config.yaml
activation: "geglu"
balance_loss: 0.00271
router_cosine_scale: 10.0
router_bias: true
vocab_size: 32768
tie_embeddings: false
beta2: 0.98
grad_clip: 2.0
batch_tokens: [16384, 32768, 49152]
train_tokens: 288900000
dataset: "wikipedia_en"
Below are experts of layer 2 (counted from 0) of a mixture-of-experts language model. Rows are named router (the router's row for the expert) and show model dimensions 0-191. Each number is 200 + 40 x the weight over its row's rms, rounded and kept within 0 to 999.
Before each expert's rows: "comes before" lists some tokens at least twice as common just after its tokens as in all text. This comes from a sample of Wikipedia text that the model never trained on. Tokens count by the router's weight.

# expert 79
comes before: "|", "-", "\n", "==", "The", "==="
router,151,204,187,175,194,227,265,191,199,173,188,211,190,158,285,139,192,212,250,184,237,222,196,150,132,174,204,148,216,144,309,203,143,207,133,226,268,356,277,225,127,237,217,144,145,201,211,267,242,202,243,192,217,175,166,160,183,193,215,205,211,219,171,188,192,199,164,233,171,186,223,214,206,211,247,269,157,201,229,142,268,248,199,185,59,218,204,226,156,191,166,188,171,192,161,215,269,202,136,181,155,241,146,161,216,271,184,178,205,188,185,181,212,240,175,189,122,164,171,188,179,250,229,204,190,187,140,225,237,173,158,203,218,247,197,150,210,175,213,179,226,232,237,166,175,187,206,169,183,196,210,183,176,139,197,305,100,184,225,128,224,234,222,224,249,240,162,129,249,246,282,179,177,174,193,183,206,191,152,242,229,163,181,169,243,196,175,195,206,238,172,161

# expert 52
comes before: " |", " in", " for", ";", ":", " to"
router,210,297,185,195,254,189,151,260,152,192,181,196,175,214,196,195,263,200,235,216,243,165,130,217,221,214,263,174,173,306,273,253,178,213,180,244,219,301,263,236,224,170,154,155,103,195,199,210,113,172,217,114,191,217,166,208,219,175,183,222,196,241,204,263,244,211,223,161,162,182,208,169,202,202,225,262,154,242,219,168,253,224,174,192,172,144,205,177,136,175,198,164,198,172,210,172,243,258,177,165,129,219,193,174,243,265,127,192,195,237,180,173,273,153,251,207,148,220,258,139,183,180,165,195,187,256,109,221,231,138,159,203,204,223,164,231,256,183,159,252,180,202,202,251,203,227,223,232,189,122,200,217,174,181,203,295,225,169,276,192,189,186,193,229,195,201,146,272,187,204,184,196,239,266,234,198,259,162,142,233,179,221,197,191,285,163,241,280,216,213,212,168

# expert 82
comes before: "\n", "-", " -", " he", "2", " year"
router,226,174,165,207,186,213,259,83,153,93,174,200,158,186,172,188,126,220,230,191,194,223,191,198,159,206,182,195,193,149,213,240,190,279,183,196,152,204,194,175,160,211,218,160,202,147,165,169,254,143,235,165,205,158,195,180,128,194,280,280,246,200,155,141,242,162,241,197,76,159,261,190,179,222,229,204,172,253,252,153,221,190,207,141,197,219,199,226,178,194,261,177,157,287,187,173,176,188,246,172,174,146,168,203,185,195,216,220,180,205,180,196,177,275,236,231,139,187,136,254,186,205,176,194,228,182,205,192,201,168,236,176,167,203,170,236,215,226,171,224,219,223,272,231,171,171,223,220,226,138,139,153,138,157,254,238,223,254,229,183,231,218,257,227,280,261,264,143,188,157,126,227,224,170,180,232,248,209,124,108,166,174,240,272,207,204,204,171,115,247,188,165

# expert 5
comes before: " the", " a", " also", " been", " known", " used"
router,147,242,263,265,239,232,279,248,242,208,236,254,247,272,172,178,188,193,147,191,245,187,232,206,220,290,207,257,186,190,176,151,256,217,217,147,277,211,240,126,289,246,147,194,233,201,223,197,200,166,167,246,253,253,221,222,159,292,209,252,266,209,222,201,175,165,228,165,214,198,206,232,161,262,151,171,233,248,238,172,180,219,274,149,150,151,228,104,153,155,172,156,251,183,243,180,147,252,197,190,138,161,215,144,181,192,185,247,235,204,222,248,151,250,275,177,181,199,160,174,190,205,210,188,115,172,168,98,155,229,170,205,217,204,167,161,202,177,182,203,148,185,105,184,163,167,152,176,200,140,135,252,204,202,135,148,205,206,228,229,191,191,259,168,195,224,242,181,250,173,204,192,185,161,237,189,231,191,193,172,160,184,150,204,235,170,265,241,241,204,193,181

# expert 58
comes before: "|", "-", "\n", "==", "The", "==="
router,248,127,148,195,181,193,208,167,210,158,207,221,173,159,283,173,148,284,244,139,218,201,191,154,181,186,214,259,276,147,196,212,158,175,117,120,235,257,191,195,112,202,168,270,174,194,207,156,172,139,242,204,153,251,181,201,207,162,205,189,239,118,146,192,173,221,167,190,220,159,244,201,158,307,236,182,215,202,188,190,199,241,266,166,246,212,190,198,221,185,112,190,192,105,197,192,223,114,162,200,249,171,207,207,195,166,246,191,212,155,161,191,138,213,171,220,221,252,191,189,252,227,267,167,209,268,185,169,180,270,194,230,148,199,247,113,295,199,217,161,261,223,193,184,204,184,189,211,223,96,259,127,190,258,193,202,245,208,200,167,205,222,215,146,211,181,226,217,180,186,206,188,205,247,177,273,242,213,213,200,120,159,170,161,219,157,231,190,263,187,249,179

# expert 29
comes before: " the", " a", " his", " he", "0", "born"
router,173,194,281,217,184,222,169,285,335,186,227,218,145,234,209,186,193,222,197,167,218,166,205,168,176,220,196,234,194,198,231,194,178,195,206,152,191,234,181,185,174,133,231,207,149,146,185,115,196,135,240,193,212,201,153,201,130,294,204,236,210,153,249,203,142,189,215,140,231,215,190,216,198,211,182,164,203,233,111,225,244,224,214,228,198,161,212,173,260,192,188,245,193,158,110,184,236,202,143,194,198,188,171,219,255,188,131,123,246,230,119,170,173,150,191,252,137,211,251,114,276,236,204,169,177,188,185,129,172,218,244,221,205,207,245,200,189,197,156,162,224,133,250,194,280,195,221,242,132,230,171,186,205,281,198,257,151,197,152,201,189,271,272,252,187,191,219,190,134,276,218,217,158,226,207,133,239,191,258,206,182,230,193,270,230,204,199,234,257,190,130,245

# expert 81
comes before: "\n", "|", "-", "==", "The", " "
router,205,158,161,223,182,179,126,226,125,222,176,197,157,229,216,138,210,246,205,209,214,190,202,156,179,194,189,279,205,254,249,197,260,230,198,228,158,158,239,208,206,237,178,144,252,102,226,158,212,285,229,186,160,181,158,143,224,246,243,219,116,161,210,244,207,207,168,148,204,261,259,230,175,141,235,203,76,174,148,220,165,231,182,212,178,250,206,200,184,210,234,218,214,229,175,219,170,146,253,163,257,268,144,214,269,193,162,222,193,281,230,174,193,225,116,208,220,103,120,223,225,182,185,196,224,122,167,225,214,250,225,212,199,223,156,175,231,215,105,238,236,267,235,215,243,203,180,189,186,182,175,140,113,171,155,201,185,198,293,240,218,225,139,130,224,204,185,195,201,190,180,282,219,268,229,232,242,201,173,162,196,143,182,237,227,186,204,204,193,214,149,177

# expert 90
comes before: ",", ".", " of", " and", " in", " for"
router,214,211,149,173,220,140,295,278,173,206,259,243,208,157,174,145,242,282,264,95,160,140,178,222,231,156,265,128,233,165,250,269,218,175,167,162,243,228,190,135,239,208,199,139,146,243,215,215,192,196,159,173,186,170,160,148,215,197,195,249,225,252,228,131,238,225,230,242,257,211,257,110,217,214,270,256,130,177,249,212,194,175,240,225,212,200,124,176,143,227,228,206,186,217,198,146,150,232,246,207,212,205,204,180,188,212,209,182,206,275,192,252,183,188,201,146,179,212,215,244,196,166,254,200,134,238,239,201,156,282,171,215,176,142,218,224,116,185,208,176,200,206,233,216,224,202,208,259,205,161,183,232,151,276,220,234,180,113,220,175,208,106,136,212,225,175,161,211,219,178,150,224,181,223,285,208,139,185,228,238,179,211,235,167,236,133,186,189,187,193,209,223

# expert 107
comes before: ".", " of", ",", ":", " in", " and"
router,237,92,95,199,159,274,254,265,125,183,218,190,197,229,201,224,205,250,150,172,182,185,196,216,191,196,267,182,168,154,182,226,206,201,174,134,125,182,247,147,301,248,201,256,162,191,225,212,157,195,156,227,220,212,219,153,182,211,154,168,126,243,179,197,296,215,231,154,172,185,222,217,285,179,250,172,220,180,243,205,228,239,120,181,312,178,144,196,156,216,179,252,222,294,230,172,220,169,202,222,241,244,230,246,157,170,251,225,164,133,138,235,186,257,203,231,202,176,239,240,189,241,169,182,145,175,252,99,146,180,162,227,172,186,244,208,177,234,191,226,165,182,170,163,232,210,147,187,180,221,168,205,184,227,228,228,174,196,190,236,207,217,197,195,127,244,260,205,271,160,182,173,144,166,212,206,235,183,201,205,210,216,253,250,148,183,199,109,188,164,175,179

# expert 111
comes before: "-", "\n", "|", "==", "The", "==="
router,156,247,232,238,218,217,292,205,276,164,226,216,258,206,254,231,237,188,230,248,281,201,159,196,213,186,238,207,165,228,263,175,236,295,245,192,187,180,143,184,166,154,243,218,256,118,189,135,156,225,191,227,218,267,171,184,150,183,189,210,273,199,207,329,200,208,176,184,180,230,240,237,167,187,188,217,189,231,169,230,247,179,215,231,170,240,209,189,189,210,270,235,146,250,199,189,161,193,173,201,200,157,186,163,236,232,175,265,196,221,177,165,212,204,183,181,213,226,284,182,183,192,210,171,266,218,223,244,187,220,231,115,163,242,151,178,260,165,224,184,240,235,119,231,244,211,199,235,229,135,113,186,179,145,151,303,255,261,241,249,128,224,251,258,256,247,219,163,178,182,234,251,193,215,169,181,231,175,176,203,186,179,204,214,217,156,177,249,177,136,100,242

# expert 96
comes before: " |", ",", "–", ")", ".", "),"
router,156,207,201,163,224,171,179,208,192,214,111,141,210,164,143,226,221,200,252,218,178,192,158,211,271,169,246,190,233,262,202,180,197,239,205,230,102,205,236,169,147,153,154,302,252,238,256,159,202,178,105,183,240,159,184,213,216,127,234,148,270,224,227,239,239,172,197,159,144,222,270,185,250,173,210,190,159,203,205,214,165,145,189,189,222,241,246,207,160,213,169,184,216,220,151,145,244,162,206,149,231,171,143,120,241,206,236,293,160,243,111,205,178,199,159,237,204,197,198,141,217,193,152,178,160,180,164,157,207,192,244,159,182,155,214,208,182,246,158,157,211,206,266,179,197,151,220,209,188,200,220,184,195,251,204,241,185,269,177,248,192,159,179,159,263,112,153,265,203,173,287,116,126,217,248,193,147,259,216,154,223,200,236,182,193,274,139,246,173,173,184,202

# expert 49
comes before: " the", " a", " his", " be", " their", " its"
router,229,302,276,216,218,213,171,198,228,144,232,237,214,259,204,171,195,166,242,209,285,217,117,133,254,214,238,264,202,239,226,235,183,174,183,180,233,207,180,177,148,220,238,166,165,160,155,198,206,176,241,185,217,163,196,188,227,265,182,207,292,192,149,190,232,185,207,177,186,166,188,253,115,194,231,161,236,193,300,219,222,219,154,219,162,212,191,177,178,136,221,196,197,178,183,235,141,133,176,84,167,184,250,190,293,231,118,213,195,221,125,223,269,173,160,252,235,227,167,221,174,209,188,196,237,103,209,184,233,165,179,215,252,148,246,184,246,167,221,193,154,173,218,139,245,148,152,264,203,218,110,244,174,186,211,158,148,237,218,170,273,279,118,185,211,215,211,193,168,229,150,191,228,225,239,241,212,184,182,182,162,239,225,192,228,203,252,262,247,211,214,193

# expert 59
comes before: " the", ")", "–", " 2020", " a", " 2021"
router,156,197,265,260,189,193,174,137,224,184,206,248,133,163,237,164,201,229,204,206,246,131,128,182,236,166,225,151,193,220,216,147,190,169,164,213,182,247,214,157,186,134,168,322,160,283,165,190,226,177,199,180,219,174,144,132,205,241,165,167,183,197,144,205,250,174,190,190,178,250,130,227,154,248,242,149,162,167,223,187,107,211,174,129,150,231,230,228,146,232,220,145,239,184,261,215,181,222,187,176,309,186,173,91,202,222,179,181,215,237,163,181,193,184,118,207,189,109,170,164,294,181,163,172,261,263,217,200,212,143,196,181,179,190,182,134,177,147,175,225,257,251,211,212,170,182,216,209,175,208,227,114,220,201,198,219,240,191,219,175,190,242,232,184,191,196,140,162,207,223,175,235,147,186,222,243,161,204,278,153,233,281,241,208,205,276,193,229,201,225,151,223

# expert 109
comes before: "\n", " |", " -", " (", " is", " and"
router,177,250,170,225,167,218,234,131,229,151,246,225,211,204,134,282,147,121,235,233,197,225,189,147,203,182,208,267,224,215,245,197,222,226,215,196,168,150,146,216,143,178,173,211,308,210,194,149,211,220,254,240,201,157,171,221,231,139,211,192,219,227,184,190,189,223,207,158,211,159,187,184,136,203,243,158,189,267,201,305,207,253,228,186,236,223,131,254,143,240,231,232,231,205,134,192,196,140,229,211,202,139,208,250,99,205,162,198,113,139,120,232,186,164,176,164,252,197,163,238,201,208,203,185,215,115,172,192,205,223,210,173,201,112,164,140,162,222,236,161,137,132,215,161,211,199,147,188,257,229,242,155,145,149,257,202,244,259,208,236,140,163,251,245,198,165,256,183,181,176,207,187,235,230,165,168,221,196,235,214,134,184,286,239,171,230,177,148,203,153,157,243

# expert 31
comes before: " the", " a", " his", " be", " this", " an"
router,258,172,136,217,220,258,137,214,162,181,256,231,242,184,232,238,156,211,203,257,228,279,247,213,123,214,211,198,212,180,82,176,230,189,213,177,181,103,213,237,130,196,215,264,190,133,144,253,180,141,201,245,190,186,185,160,218,237,132,239,180,134,243,191,202,192,261,161,205,229,152,250,208,188,214,207,227,115,190,241,190,234,152,259,171,228,174,258,246,219,261,235,226,247,234,268,251,170,248,210,187,232,193,254,165,190,259,249,231,173,180,193,130,266,234,166,183,207,180,252,176,174,186,136,213,202,228,170,197,226,200,185,241,152,253,189,181,271,153,192,176,148,240,142,131,170,218,195,206,269,226,282,220,217,177,141,208,197,207,256,163,208,216,90,159,246,251,217,213,199,178,188,167,138,203,206,179,197,189,234,193,209,163,247,191,191,209,200,172,129,127,135

# expert 47
comes before: "-", "\n", "|", "==", "The", "In"
router,224,206,208,177,247,155,172,141,161,169,158,208,225,201,229,179,146,127,222,202,208,221,263,222,181,150,190,213,162,147,177,160,190,197,164,140,183,200,184,224,219,211,271,159,122,148,247,174,216,172,215,239,259,208,231,210,151,175,141,173,139,228,187,157,213,206,229,208,267,173,259,246,190,191,217,230,235,142,206,184,223,180,104,184,129,206,238,236,249,193,201,202,264,194,205,203,200,180,227,93,210,187,199,212,264,138,348,169,263,200,217,206,182,245,179,174,231,197,209,153,194,287,242,171,224,220,193,172,145,228,134,255,175,249,274,138,286,241,226,169,172,165,219,199,203,189,176,167,188,173,231,176,234,171,196,225,201,168,276,238,225,291,192,135,221,239,164,126,224,146,179,188,144,163,143,190,226,167,177,173,217,175,103,194,189,204,160,247,176,151,150,135